From a checkpoint of a small mixture-of-experts model trained on Wikipedia: vocabulary 14511.
Below are experts of layer 6 (counted from 0) of a mixture-of-experts language model. Rows are named router (the router's row for the expert), gate (a neuron's input weights, with its number), up (a neuron's input weights, with its number) and show model dimensions 0-55. Each number is 200 + 20 x the weight over its row's rms, rounded and kept within 0 to 999.
Before each expert's rows: a language model's description of what the expert responds to. This comes from a sample of Wikipedia text that the model never trained on.

# expert 4
Mid-name vowel pieces. Vowel-heavy word pieces following a capital letter inside proper names, often French or foreign, such as Cô-te, G-ie-bułtów, A-le-ister.
router,207,214,207,169,183,187,178,212,175,230,179,184,199,184,166,210,183,196,177,216,209,206,229,207,187,193,222,183,176,218,193,205,212,232,167,182,207,194,214,187,213,211,193,213,210,186,192,189,163,185,181,193,226,183,197,227
gate0,185,198,155,209,180,236,195,211,187,202,190,203,177,236,209,220,189,203,157,196,195,212,203,213,227,200,209,209,199,238,198,187,212,199,174,179,198,191,204,209,189,187,181,234,190,205,197,230,174,189,202,187,217,206,170,186
up0,206,195,200,200,198,134,176,182,207,204,173,219,214,203,196,203,228,220,241,183,190,178,215,182,199,191,155,209,230,210,242,197,186,224,218,226,203,234,157,188,202,197,191,184,224,184,192,197,234,235,212,196,197,200,229,216
gate1,213,179,202,192,238,174,170,211,177,217,187,198,215,193,211,201,208,197,179,172,173,190,215,216,201,193,212,186,267,202,189,181,205,203,201,203,190,191,179,203,212,187,219,189,216,211,195,174,179,186,203,176,216,230,194,199
up1,183,197,214,192,189,187,208,222,192,196,215,214,166,141,229,202,201,183,199,224,196,190,183,219,165,208,219,189,229,189,232,203,208,228,223,215,250,207,187,203,187,178,210,181,210,217,142,205,183,182,194,175,224,180,200,191
gate2,207,196,175,201,213,163,180,199,201,217,205,200,208,194,172,209,192,194,233,199,213,168,212,221,168,201,199,188,172,210,196,209,204,232,218,187,200,205,217,174,212,208,178,190,202,181,212,189,159,184,200,177,181,191,192,222
up2,197,199,209,168,198,222,194,222,201,200,187,180,165,167,175,222,222,194,189,200,162,199,193,195,239,185,193,181,193,207,208,253,200,226,198,223,210,176,175,176,178,191,173,222,184,194,226,248,208,184,209,230,192,196,195,185
gate3,213,229,225,211,197,189,188,209,177,208,172,198,180,207,179,170,200,187,200,226,220,212,183,200,220,187,197,195,174,180,232,177,218,227,186,201,213,212,247,200,195,233,173,220,183,169,203,164,221,213,202,219,230,184,191,195
up3,198,193,209,171,170,180,198,220,196,192,166,208,199,197,194,195,185,149,202,188,173,167,178,220,212,201,182,214,236,193,193,179,221,233,196,197,228,174,208,195,228,187,234,193,203,237,180,235,213,220,200,220,192,195,176,185
gate4,188,182,185,200,179,236,171,208,154,204,210,215,220,165,212,194,175,192,186,210,200,167,210,195,198,214,219,198,194,209,202,226,184,195,217,201,203,196,215,202,186,222,152,201,223,192,196,227,184,202,229,210,201,228,181,186
up4,193,202,190,209,188,172,197,213,212,194,187,203,185,209,212,180,227,189,188,169,202,246,214,212,175,199,187,173,202,242,201,204,205,206,199,198,209,233,212,194,191,196,192,149,208,250,202,215,207,202,236,209,191,199,200,177
gate5,170,232,178,182,188,231,164,223,205,201,214,200,249,156,158,220,205,177,216,202,228,175,205,201,204,167,184,168,200,216,224,212,199,198,171,218,208,186,202,208,173,199,186,228,217,182,188,194,191,222,175,194,237,249,208,214
up5,204,201,197,194,177,227,160,210,205,201,227,172,218,203,202,232,190,206,197,191,186,201,200,193,185,191,205,199,240,178,190,184,202,200,176,203,240,182,219,195,173,185,195,201,202,173,226,197,199,208,198,198,217,233,198,200
gate6,198,214,223,192,154,164,203,208,188,209,205,191,232,196,179,208,185,187,174,199,206,185,198,199,192,199,214,225,200,231,198,201,200,248,189,182,202,205,192,185,214,238,174,198,194,203,192,207,173,154,185,172,212,192,227,190
up6,197,230,193,219,209,174,234,188,199,205,181,200,181,209,233,201,194,220,207,211,228,241,186,207,214,191,202,190,205,207,158,202,206,200,200,211,200,143,205,188,181,173,215,170,191,249,213,198,181,212,159,203,206,211,218,178
gate7,187,231,197,186,213,191,202,221,200,216,215,164,178,184,192,173,179,181,196,205,197,195,199,210,201,211,228,208,234,183,188,194,202,208,196,213,185,186,225,198,226,241,143,205,188,198,226,190,182,244,146,198,175,190,184,189
up7,221,171,222,200,212,234,212,185,183,166,188,217,201,225,262,206,198,219,211,200,195,243,223,203,186,161,190,184,145,189,185,200,207,175,197,196,202,243,177,222,202,166,213,168,227,231,204,201,228,182,208,208,223,214,207,196

# expert 39
Single initial capitals. Lone capital letters beginning a word, acronym or initialism, such as P in P.R., Puzzle, Pokémon, TJ, OV3, Mordor.
router,217,253,238,229,196,197,201,201,215,195,175,175,256,179,207,189,204,206,163,212,216,214,211,182,203,223,214,182,180,170,219,186,195,190,198,211,212,181,197,221,220,178,200,210,195,215,213,212,187,223,195,213,203,242,180,206
gate0,215,230,223,203,171,197,208,191,199,200,185,198,221,201,191,184,200,199,198,204,206,201,194,221,175,186,242,211,189,155,194,185,227,182,156,220,236,190,211,201,199,158,209,227,184,204,188,206,207,203,168,189,203,233,200,223
up0,206,231,201,203,224,179,208,189,201,205,203,209,200,173,188,199,201,169,217,195,237,198,199,214,183,188,198,202,229,191,183,189,206,181,172,192,197,196,192,188,198,184,215,187,234,213,209,201,193,188,192,163,207,230,187,225
gate1,207,222,221,198,237,177,227,166,216,217,199,183,213,204,215,219,154,213,199,211,212,229,196,178,193,224,204,201,211,186,215,210,201,232,213,209,224,181,221,205,210,197,213,167,192,201,201,173,197,193,202,243,197,195,214,249
up1,180,215,201,191,189,189,192,174,205,202,234,215,206,188,192,237,179,192,202,189,164,218,198,192,253,170,229,198,206,163,225,192,200,200,244,226,175,211,197,214,228,173,190,180,204,198,209,185,192,193,230,217,202,175,209,190
gate2,195,218,211,200,169,197,202,144,216,204,203,223,186,185,204,195,200,156,227,233,194,205,149,183,195,200,209,192,195,198,207,215,200,196,208,204,222,193,217,200,186,169,252,203,158,211,210,208,184,217,204,173,194,204,195,200
up2,228,211,217,202,172,212,137,191,199,205,162,185,230,192,209,193,171,217,218,189,194,206,200,206,195,215,200,200,163,225,211,177,198,175,195,206,191,178,201,192,179,161,225,185,220,181,220,186,200,200,204,187,214,180,197,223
gate3,243,204,228,219,212,206,185,166,132,233,164,207,222,157,206,186,203,200,170,223,197,193,215,205,183,219,206,179,202,199,206,251,199,241,202,204,191,206,206,217,175,195,230,205,217,212,230,222,193,204,172,182,196,202,200,229
up3,198,189,183,162,194,200,223,208,238,171,205,199,202,207,204,202,202,191,199,193,188,176,191,167,209,168,216,193,200,198,187,203,211,128,185,208,216,159,208,206,182,216,188,211,196,193,132,196,182,194,202,224,217,202,180,205
gate4,210,203,214,192,220,168,201,188,199,225,199,197,203,178,200,207,176,186,171,219,170,205,196,176,211,200,166,174,193,185,194,199,202,202,204,250,224,173,183,233,241,209,203,164,184,187,204,196,200,243,189,190,183,207,200,196
up4,231,204,203,213,201,174,229,196,200,181,193,203,200,197,192,192,198,217,201,206,191,217,195,171,198,199,205,201,173,199,186,216,202,198,230,191,238,200,169,201,146,157,239,188,197,179,206,266,157,239,173,166,211,209,193,198
gate5,184,200,213,192,200,207,185,196,218,228,200,188,205,202,199,199,214,210,183,194,194,194,182,180,192,212,194,195,201,194,213,219,202,210,197,193,191,190,208,209,182,194,209,201,174,199,219,181,232,221,198,195,202,191,145,252
up5,202,193,228,193,208,212,196,204,220,220,185,176,211,214,231,150,223,245,188,211,209,195,184,195,187,190,189,209,188,210,223,221,178,150,216,198,209,199,179,197,196,182,225,211,200,212,184,198,212,215,237,198,203,180,177,204
gate6,186,198,258,219,200,216,198,165,191,187,178,193,217,182,207,190,226,189,218,222,270,186,185,179,205,162,220,228,248,194,219,204,205,194,197,198,208,163,172,205,217,191,194,156,183,200,212,207,184,192,171,200,207,225,223,186
up6,218,193,226,149,167,153,184,187,201,189,201,185,196,193,218,170,204,214,202,157,192,203,198,217,212,238,204,214,204,196,197,213,197,201,216,194,167,221,198,198,200,209,198,193,210,187,239,199,195,184,207,197,213,196,214,193
gate7,231,192,215,203,200,245,183,216,197,205,205,194,197,175,198,166,190,181,208,179,232,222,208,205,202,205,224,215,195,197,193,185,192,200,227,227,270,178,208,201,237,134,165,192,211,218,219,200,251,202,198,202,169,210,197,200
up7,211,211,200,197,219,200,217,217,185,199,210,231,195,243,193,210,191,177,182,181,211,193,188,195,192,199,186,198,196,187,187,227,186,200,213,222,205,166,222,188,204,198,216,223,196,219,195,208,219,235,198,207,194,194,205,197

# expert 36
Foreign name fragments. Middle and final pieces of German, Scandinavian, Baltic and Indian names and words, like -borg, -feld, -bach, -stad, -sson, -ka.
router,193,179,208,172,215,210,186,222,204,221,171,195,188,214,177,167,195,201,199,218,196,191,224,199,200,202,209,232,187,199,185,210,213,215,186,193,174,226,219,226,197,176,222,188,226,210,227,245,186,208,184,179,217,211,170,181
gate0,170,179,199,185,216,182,195,223,183,196,196,207,220,213,147,193,180,200,231,203,213,223,228,194,196,187,229,210,204,199,193,200,200,191,182,190,187,231,200,188,210,208,268,202,207,238,186,204,212,199,201,208,198,214,168,191
up0,206,175,205,190,201,199,214,196,208,192,176,200,190,209,164,215,217,194,198,179,210,236,197,203,178,165,191,199,177,176,205,204,185,212,203,223,242,226,171,201,196,188,219,195,153,198,190,196,215,211,241,186,184,203,230,248
gate1,224,197,191,223,194,205,209,216,244,214,225,211,219,185,202,199,195,184,199,191,210,233,199,186,195,191,200,213,206,202,190,201,226,192,203,178,199,209,199,237,204,227,221,202,214,225,216,204,223,202,190,191,228,223,188,199
up1,211,198,193,186,200,170,178,185,180,185,206,167,189,187,181,173,198,239,181,187,208,193,196,197,164,238,161,204,183,203,229,206,207,220,189,182,203,199,196,204,195,178,198,170,194,208,186,204,172,170,211,216,201,193,230,206
gate2,207,197,212,134,252,204,195,245,182,223,182,201,197,217,224,198,160,215,175,182,226,218,217,221,228,198,214,208,196,220,229,199,218,202,204,164,182,203,216,200,202,210,209,192,221,199,188,217,199,207,223,190,218,186,196,209
up2,231,204,188,193,243,183,185,231,196,198,190,182,166,226,202,206,193,214,178,225,219,202,269,211,243,190,199,180,187,176,224,197,166,207,168,162,207,173,194,212,202,201,216,182,174,190,215,224,157,166,221,186,182,218,196,215
gate3,187,188,189,202,238,215,196,184,184,221,211,197,164,193,171,205,172,175,175,204,229,201,203,190,211,168,192,203,236,203,195,201,193,188,173,189,202,189,228,198,221,198,171,200,204,196,211,185,182,178,201,199,222,175,246,201
up3,172,198,171,182,199,206,199,221,198,165,209,177,249,208,184,212,145,210,197,200,206,193,196,174,152,190,225,168,154,182,197,210,207,253,192,194,200,188,192,180,220,215,242,190,190,198,212,197,228,216,224,205,197,161,166,165
gate4,154,207,240,204,214,196,187,203,286,201,184,205,257,235,166,191,198,207,221,183,192,209,211,220,212,174,197,240,196,194,184,220,210,201,213,211,197,198,211,162,193,198,252,165,191,201,215,196,190,187,204,190,190,148,200,209
up4,200,207,190,227,176,227,248,192,173,195,222,186,191,173,193,230,161,208,172,216,239,167,196,179,185,205,199,196,187,202,229,168,193,194,236,201,235,170,198,193,200,256,157,198,188,207,214,202,201,158,191,186,204,200,194,188
gate5,204,166,199,192,192,187,198,184,198,179,197,201,203,174,214,213,207,184,202,198,209,199,188,205,194,200,159,197,181,214,165,230,184,198,208,192,182,216,156,207,193,189,191,180,177,153,182,221,203,228,203,154,191,187,188,220
up5,201,200,182,201,205,213,181,172,180,206,202,183,198,192,204,213,199,222,180,211,237,170,243,190,210,181,191,236,187,189,200,201,245,179,211,130,173,214,151,198,192,204,194,198,239,211,200,191,186,200,211,201,201,155,148,175
gate6,200,240,220,191,220,219,201,161,199,208,203,196,190,200,163,185,209,187,132,210,200,170,211,202,189,200,191,216,173,176,214,150,192,212,207,217,198,155,202,204,192,171,206,198,224,200,217,213,207,241,198,174,133,204,154,237
up6,215,241,221,195,234,210,180,195,207,202,188,175,208,236,187,189,206,201,169,200,207,155,198,200,188,189,190,226,199,176,185,190,169,202,206,197,177,183,224,199,201,198,223,193,202,167,202,210,227,215,177,159,182,212,155,199
gate7,218,200,195,161,205,180,197,223,192,241,195,200,175,193,213,199,226,164,222,206,197,228,222,257,205,228,212,215,193,221,205,214,192,256,205,204,158,201,224,191,157,209,216,199,193,205,198,195,199,226,203,191,208,197,158,188
up7,185,214,200,193,237,156,252,190,202,192,229,201,225,196,185,233,174,205,204,204,227,157,223,200,197,235,218,234,216,200,186,234,202,205,207,198,213,199,223,180,221,226,225,199,189,176,202,206,211,203,196,202,197,208,188,150

# expert 51
Mid-name word fragments. Second pieces inside split names and rare words after a short capital start, such as St-a. Lucia, Pet-rarchan, St-urg-ill, O'R-our-ke.
router,228,185,210,187,229,222,195,229,195,206,209,162,225,189,189,194,180,205,188,195,230,200,201,220,179,192,213,208,167,194,228,225,234,198,185,220,201,218,205,237,170,185,205,213,206,214,182,230,176,198,179,198,212,217,201,224
gate0,218,205,186,199,205,205,194,233,172,198,203,202,226,201,192,206,164,208,199,202,203,176,216,198,182,185,193,190,169,208,200,201,207,229,213,223,225,222,237,192,231,199,199,196,203,203,190,224,199,172,191,190,226,207,178,193
up0,173,171,208,232,203,185,210,160,181,195,190,169,193,238,207,201,201,242,186,255,217,242,209,187,224,219,175,206,196,195,193,221,167,188,202,202,187,197,229,223,198,185,224,178,197,235,195,178,207,200,194,222,247,174,191,222
gate1,191,224,176,176,225,185,202,182,201,241,215,175,202,201,210,205,207,216,170,205,226,207,223,208,210,196,211,194,186,161,190,213,227,152,183,240,202,181,210,207,197,200,203,216,186,222,204,250,190,207,200,194,157,178,204,199
up1,233,209,168,196,233,164,234,194,192,194,215,189,197,170,194,189,220,208,188,217,220,217,214,212,214,165,197,172,197,202,179,178,208,169,198,198,226,171,218,222,235,183,219,196,198,226,195,201,180,184,191,188,190,217,213,199
gate2,192,183,176,201,179,207,196,194,195,245,194,185,207,218,181,199,205,199,195,206,204,205,199,225,195,215,199,209,187,189,207,180,229,201,191,242,239,183,201,190,168,178,190,202,164,204,181,259,167,197,212,216,169,209,186,186
up2,204,156,186,215,164,193,151,225,229,202,207,179,176,222,222,201,204,214,198,194,190,196,175,202,186,197,199,206,203,196,191,232,212,234,200,216,243,208,216,205,168,153,192,160,205,203,204,210,172,211,189,209,194,210,221,186
gate3,196,218,214,211,245,174,189,237,204,197,206,153,197,207,184,195,215,213,220,207,194,180,216,194,253,205,202,196,185,213,196,203,205,203,203,195,194,216,204,192,202,203,210,184,167,196,186,182,194,199,209,190,205,162,197,205
up3,187,203,183,183,178,129,199,194,190,232,213,188,211,202,186,208,194,208,203,195,204,216,177,200,224,246,226,183,212,219,162,222,227,233,171,196,202,213,213,186,246,187,191,211,232,196,191,201,195,189,210,164,195,149,182,175
gate4,204,202,203,214,207,189,197,196,224,214,215,231,229,202,202,197,154,187,178,187,179,220,192,177,214,214,162,205,166,184,225,244,198,197,186,207,202,171,198,206,200,188,194,200,208,175,178,204,188,185,219,179,231,183,191,178
up4,225,177,201,226,190,203,239,216,164,179,200,201,182,180,230,207,261,199,215,177,164,189,200,198,188,197,222,257,226,229,212,194,191,179,218,205,195,236,193,210,196,193,203,188,225,201,203,221,212,187,197,193,164,231,209,189
gate5,228,210,213,177,225,209,206,183,199,221,197,230,198,208,166,201,150,229,202,200,198,192,222,172,207,201,203,199,218,148,191,233,203,201,193,228,179,216,213,196,178,201,202,225,198,193,200,207,204,184,171,213,208,200,201,215
up5,195,199,199,205,190,188,191,205,193,198,224,202,201,173,192,185,166,198,263,172,194,208,165,202,229,184,245,203,171,238,201,174,216,194,207,207,185,189,207,181,202,169,200,238,213,213,229,181,197,198,214,226,195,161,225,219
gate6,183,202,191,198,220,217,203,204,194,168,205,224,213,185,173,197,172,203,215,221,223,202,160,222,177,206,241,212,192,197,218,195,200,215,210,175,198,221,191,226,172,200,201,175,204,229,222,271,202,205,191,198,187,199,231,226
up6,164,178,212,268,194,195,223,219,200,194,196,216,208,220,207,212,212,200,173,200,221,210,179,202,200,156,221,170,178,196,210,206,222,147,163,188,166,182,190,225,210,199,202,204,204,176,209,194,208,194,199,211,216,202,203,240
gate7,219,189,199,186,198,180,193,200,203,186,194,169,178,199,200,167,195,196,177,225,190,219,192,219,195,197,203,192,212,187,202,202,208,200,204,172,202,184,197,189,250,195,204,194,204,201,194,202,179,191,191,202,219,253,229,183
up7,196,207,196,97,205,166,217,221,212,212,180,197,208,190,201,150,188,162,156,194,192,195,205,214,216,195,188,209,199,206,182,217,187,234,194,231,199,238,202,207,200,220,204,202,181,177,190,216,114,200,210,216,207,205,201,200

# expert 32
Early word pieces. Second word pieces right after a capital initial, in names, brands and rare words, such as T-arg-a, B-erm-uda, a-qu-atic.
router,215,199,209,177,216,196,197,185,233,194,189,194,199,190,219,186,202,194,187,215,212,217,198,206,179,186,183,195,185,192,187,207,207,221,210,198,215,157,199,224,217,223,173,214,172,207,207,202,180,238,190,181,182,192,228,208
gate0,208,180,189,206,179,213,224,203,207,202,181,183,200,219,184,187,206,168,148,200,236,213,213,198,191,200,187,201,213,222,224,202,214,186,195,208,205,164,242,151,148,182,186,207,184,223,207,206,175,205,254,180,186,210,207,195
up0,209,206,210,188,190,181,175,195,203,185,212,196,220,171,179,216,191,226,202,179,197,200,138,195,221,223,200,183,203,183,199,220,185,224,201,192,196,222,185,216,224,181,203,212,190,198,147,196,235,195,135,217,188,193,190,213
gate1,208,246,161,181,239,194,206,182,211,206,201,269,226,175,203,149,192,193,220,191,204,174,201,177,188,177,179,200,181,231,198,211,201,203,191,210,207,199,222,202,237,176,218,251,196,205,212,206,207,232,177,184,193,252,232,198
up1,201,215,174,202,200,208,200,165,206,244,216,230,218,220,206,202,215,176,209,198,184,191,209,180,202,209,181,196,204,184,153,217,161,203,193,206,179,209,184,176,210,211,242,192,203,239,202,223,198,201,191,197,195,223,171,157
gate2,191,201,236,169,197,211,198,180,210,201,221,215,212,200,201,195,196,193,223,201,199,195,206,154,202,210,200,212,183,200,170,180,223,193,207,201,206,154,175,207,198,206,184,206,206,200,169,211,201,195,216,231,199,209,191,214
up2,184,199,225,217,196,203,201,162,203,164,208,218,207,204,192,193,180,191,194,211,187,206,211,217,173,137,199,192,179,205,180,219,246,213,177,196,179,165,195,204,171,198,201,205,171,241,160,181,199,177,204,206,207,213,211,218
gate3,170,187,170,215,191,220,198,165,210,220,197,211,183,192,195,215,194,196,174,197,197,209,225,220,193,204,208,213,211,155,212,210,227,214,213,201,207,184,209,202,196,183,203,218,163,214,181,157,185,220,182,159,200,198,214,194
up3,197,179,174,198,209,221,220,199,214,199,196,204,190,147,200,207,214,205,196,239,179,257,223,238,206,207,164,251,209,163,201,216,199,203,200,229,197,202,180,169,198,208,158,208,201,167,191,188,201,186,217,185,197,205,202,192
gate4,218,201,202,168,198,188,190,197,218,218,199,214,170,218,244,204,211,195,170,220,233,208,227,198,147,194,231,187,198,250,204,199,193,214,209,224,199,231,217,214,177,183,222,257,199,201,201,207,205,214,185,227,172,155,200,219
up4,178,225,185,175,212,183,207,209,198,167,204,210,199,210,197,220,171,202,154,204,213,180,215,204,207,184,203,164,179,194,195,174,197,223,173,219,202,225,175,215,159,222,217,243,197,192,193,193,250,205,194,184,205,197,223,188
gate5,208,191,194,213,177,192,199,161,191,193,193,189,201,195,202,207,198,215,256,207,235,199,243,206,169,202,213,188,164,191,167,201,219,198,201,203,196,167,242,228,207,204,213,200,202,207,195,188,205,245,199,201,137,264,193,202
up5,220,187,209,192,212,203,192,202,197,219,178,206,169,218,210,237,210,219,186,207,201,167,181,220,222,203,203,181,199,175,198,186,211,211,159,203,171,218,212,204,198,184,180,219,201,180,213,196,178,189,250,222,216,204,195,235
gate6,202,198,199,191,225,179,185,199,198,223,197,197,194,192,202,214,177,219,203,214,223,174,230,204,193,234,210,244,186,175,175,208,194,210,191,198,178,170,212,155,201,214,170,222,166,259,197,219,186,230,206,196,174,207,233,194
up6,200,201,206,216,208,202,232,193,198,187,200,217,180,215,193,148,178,208,196,184,201,228,197,235,213,199,177,182,187,209,166,213,202,202,183,220,195,205,198,187,185,207,235,191,205,219,186,195,204,222,206,183,183,200,214,220
gate7,209,161,202,185,178,202,200,198,184,184,201,187,203,182,248,186,186,199,199,202,228,198,167,190,194,181,199,187,218,182,236,201,177,235,208,182,233,193,178,202,184,204,201,189,198,240,203,233,195,251,201,208,199,182,181,165
up7,216,198,196,202,198,182,219,254,209,195,205,203,207,202,199,201,233,193,142,162,148,185,179,199,198,189,193,197,209,209,216,214,216,221,184,222,158,205,206,207,206,221,214,203,188,187,156,201,199,176,223,217,199,217,235,182

# expert 31
Western surname/place pieces. Word pieces inside European surnames and place names, often mid-word, such as Hart(s)ville, Eind(h)oven, Reyk(j)avík, Hunt, Evans, possessive 's.
router,189,206,233,179,210,222,221,203,217,242,232,185,184,185,146,192,203,235,165,228,215,198,205,166,197,199,196,221,171,194,165,196,230,167,204,190,199,182,210,240,216,199,210,221,186,213,192,185,145,199,179,178,235,223,194,194
gate0,204,207,217,208,201,222,191,207,208,210,178,184,186,190,190,220,193,210,173,208,207,186,213,202,183,206,221,194,141,198,174,180,226,202,201,224,204,208,216,223,189,212,203,190,194,177,202,200,195,201,223,204,239,203,190,208
up0,238,182,198,179,174,187,199,190,229,207,220,219,230,206,221,215,182,207,200,247,191,247,194,214,202,178,202,185,183,202,202,201,211,209,221,198,214,241,201,215,179,178,245,240,239,201,199,197,189,190,205,209,209,206,182,229
gate1,220,180,228,214,188,207,199,177,208,230,227,213,199,213,224,204,144,192,166,236,180,198,204,154,215,190,210,173,208,215,210,205,173,192,202,208,195,260,179,200,259,204,202,239,162,232,188,203,185,194,158,205,220,217,208,188
up1,186,199,189,190,195,193,202,236,177,199,188,204,199,204,211,192,211,186,183,206,221,223,233,212,198,236,210,179,216,197,194,202,209,201,192,169,195,202,205,213,217,214,183,225,198,227,179,203,219,185,200,224,190,218,176,220
gate2,157,219,220,193,216,217,202,202,209,181,244,236,175,217,194,184,197,234,191,228,156,217,209,213,211,203,202,200,198,179,164,212,168,170,212,217,175,210,221,187,216,188,260,186,181,199,207,195,189,207,224,209,217,197,195,199
up2,176,153,209,204,219,205,198,156,139,207,165,239,206,206,197,200,175,202,212,200,195,199,175,208,212,199,152,204,203,187,192,195,218,199,197,181,179,196,201,201,202,147,213,185,178,199,197,211,225,187,211,205,195,215,135,214
gate3,172,205,215,227,213,199,201,200,191,209,174,194,222,204,168,206,205,216,206,213,171,193,203,167,199,196,183,216,192,220,210,127,201,195,202,165,195,225,185,212,199,177,179,200,253,171,217,208,208,197,195,202,233,203,213,191
up3,196,225,208,158,187,198,202,214,214,185,221,196,234,208,222,185,180,204,168,200,196,175,211,182,199,204,205,190,194,226,174,178,176,174,154,204,191,210,199,213,223,198,217,203,211,213,201,215,196,202,223,247,198,170,205,201
gate4,191,205,195,201,195,243,200,226,228,200,193,212,186,198,165,183,170,239,198,215,203,215,151,202,206,207,198,205,201,190,192,186,194,187,196,191,178,247,261,205,186,176,182,224,203,201,200,182,119,220,193,203,195,197,203,176
up4,178,198,148,197,201,210,163,202,156,192,216,200,201,220,208,185,201,211,203,209,184,202,225,217,194,210,187,199,201,184,213,228,201,191,197,229,199,197,174,208,198,201,200,228,180,211,185,180,190,154,182,189,200,199,177,220
gate5,225,214,221,176,181,235,202,210,186,207,181,199,196,209,204,219,224,207,209,213,214,210,223,221,171,193,186,202,210,168,161,203,245,192,187,185,219,179,203,213,219,177,201,182,215,195,222,204,153,197,179,200,220,186,264,197
up5,232,188,194,201,178,170,198,174,201,181,205,197,229,153,190,168,192,200,197,209,175,179,188,207,200,174,200,215,214,204,167,202,180,231,199,237,197,200,202,179,178,205,196,209,191,202,199,173,220,197,175,219,181,196,204,251
gate6,180,224,224,183,201,228,203,219,200,195,227,176,200,199,164,199,226,200,226,209,211,217,198,194,167,208,227,216,199,159,203,184,217,196,207,211,243,198,207,216,227,212,211,212,214,204,199,192,175,203,197,178,238,221,277,172
up6,152,177,190,209,192,198,231,193,217,201,240,202,207,194,201,159,204,186,203,198,213,224,234,227,199,231,189,216,237,171,185,164,222,230,230,206,241,197,189,202,199,213,194,196,158,206,189,211,171,200,197,121,200,209,228,178
gate7,206,150,218,200,226,171,234,208,188,196,204,192,190,196,198,224,186,194,212,197,206,166,189,150,175,196,209,198,214,202,203,200,237,196,207,198,184,242,209,212,192,159,187,241,199,195,210,193,194,197,185,189,200,188,200,184
up7,217,225,170,200,147,183,211,222,165,189,192,192,192,201,221,203,205,182,209,215,222,175,212,214,156,200,188,205,178,233,214,192,198,192,171,200,252,197,198,197,186,198,191,173,197,229,204,195,200,225,195,209,153,213,206,254

# expert 33
Name-opening syllables. Capitalized first syllables of personal or place names split into pieces, such as Ram-os, Tim-og, Kim-ball, Nic-araguan, Is-mail.
router,228,196,238,225,179,213,222,213,179,205,236,188,234,220,221,219,197,184,203,202,213,208,181,214,193,209,210,196,209,233,221,208,202,220,205,205,220,186,209,224,232,205,157,208,208,216,186,196,196,217,211,193,193,189,209,181
gate0,181,222,211,211,203,202,206,161,191,209,196,219,220,182,199,213,214,198,197,218,173,222,206,210,201,144,216,189,206,200,197,227,199,208,204,198,193,190,220,212,199,200,199,180,189,203,207,230,202,168,221,180,147,220,197,200
up0,204,197,200,194,205,207,199,247,206,200,209,215,186,202,181,213,190,198,204,202,195,175,174,202,210,238,188,220,222,196,256,188,185,207,191,234,183,216,182,205,203,205,172,205,213,169,200,193,193,200,209,212,247,197,204,193
gate1,206,168,213,202,217,197,211,179,187,203,204,191,206,199,244,192,188,209,203,168,218,200,205,210,191,214,194,182,230,207,224,200,180,187,212,214,219,151,149,209,238,207,216,202,198,223,217,181,195,216,196,212,205,196,162,185
up1,213,202,207,225,201,199,222,195,230,186,196,197,239,201,200,199,181,198,241,205,254,181,174,160,192,176,166,216,170,176,178,206,202,198,243,189,196,182,202,195,236,180,192,176,213,178,176,211,163,238,194,192,211,210,219,164
gate2,216,228,194,185,202,199,228,221,206,192,199,195,207,199,246,227,188,198,185,215,197,211,198,198,202,185,192,180,201,226,171,201,205,223,173,189,198,206,281,190,258,218,178,199,206,194,199,196,166,199,209,210,208,168,212,153
up2,188,226,205,205,195,178,167,180,173,209,196,196,207,165,153,203,179,156,193,201,187,209,202,200,211,192,204,173,204,240,188,165,203,192,199,197,230,170,189,224,175,197,212,193,190,209,223,199,197,198,197,201,188,192,217,169
gate3,224,224,187,200,200,183,235,191,193,207,207,200,229,202,223,192,209,194,199,204,240,208,204,203,221,212,159,158,194,208,207,182,186,237,200,224,228,191,189,202,240,200,163,241,209,198,192,202,199,230,207,199,171,182,192,190
up3,223,195,186,215,229,194,208,167,169,201,182,200,226,207,187,203,213,209,210,175,153,188,192,205,196,183,209,188,210,249,198,185,204,185,201,189,170,232,205,214,207,201,206,159,188,192,204,187,201,191,197,171,207,205,255,176
gate4,218,215,201,191,204,183,192,167,197,163,203,185,212,168,161,212,206,221,202,190,189,226,182,205,221,145,178,178,212,214,178,204,199,232,208,194,198,195,184,181,229,193,214,229,201,168,169,222,224,218,219,200,194,218,216,192
up4,212,180,195,208,245,218,196,195,183,225,183,224,204,188,225,258,220,203,213,200,211,190,207,192,214,200,189,191,185,199,209,208,148,222,196,169,196,186,173,179,204,196,182,191,199,220,219,167,203,178,216,210,199,196,203,236
gate5,160,192,230,175,196,175,148,218,205,238,231,185,200,203,208,204,216,195,205,183,231,223,235,208,179,193,210,194,165,206,201,183,182,204,189,192,187,205,245,222,224,202,149,199,207,196,197,212,200,206,186,192,188,202,205,201
up5,202,184,219,215,213,193,201,194,207,188,194,166,205,199,236,213,221,191,184,185,199,217,236,171,185,170,223,179,214,247,195,239,200,234,216,212,194,220,180,170,224,220,200,202,212,213,233,202,193,204,213,198,190,199,201,176
gate6,252,201,212,208,192,205,203,224,198,199,192,169,236,214,247,220,182,183,226,205,213,201,200,185,161,184,216,231,230,243,212,176,181,203,149,217,195,212,197,197,167,173,207,199,177,228,182,197,204,194,195,177,189,220,204,170
up6,150,217,230,188,225,228,175,181,199,196,207,219,173,196,188,170,213,200,184,180,218,182,205,202,243,200,180,181,206,198,209,224,203,205,207,184,204,210,198,206,203,208,220,200,246,199,200,212,185,204,202,230,214,196,200,208
gate7,201,207,210,192,205,212,181,198,210,233,199,207,198,206,236,204,179,215,213,173,202,196,212,214,166,217,218,227,200,197,204,218,200,199,183,184,201,199,219,197,244,249,229,207,206,189,211,171,154,144,213,180,189,176,176,177
up7,190,170,197,186,199,207,206,208,203,210,186,190,204,219,172,193,203,191,221,196,179,214,219,193,217,212,191,204,201,189,198,250,196,176,212,225,197,190,201,170,206,197,253,175,220,185,187,202,201,208,205,222,224,200,210,202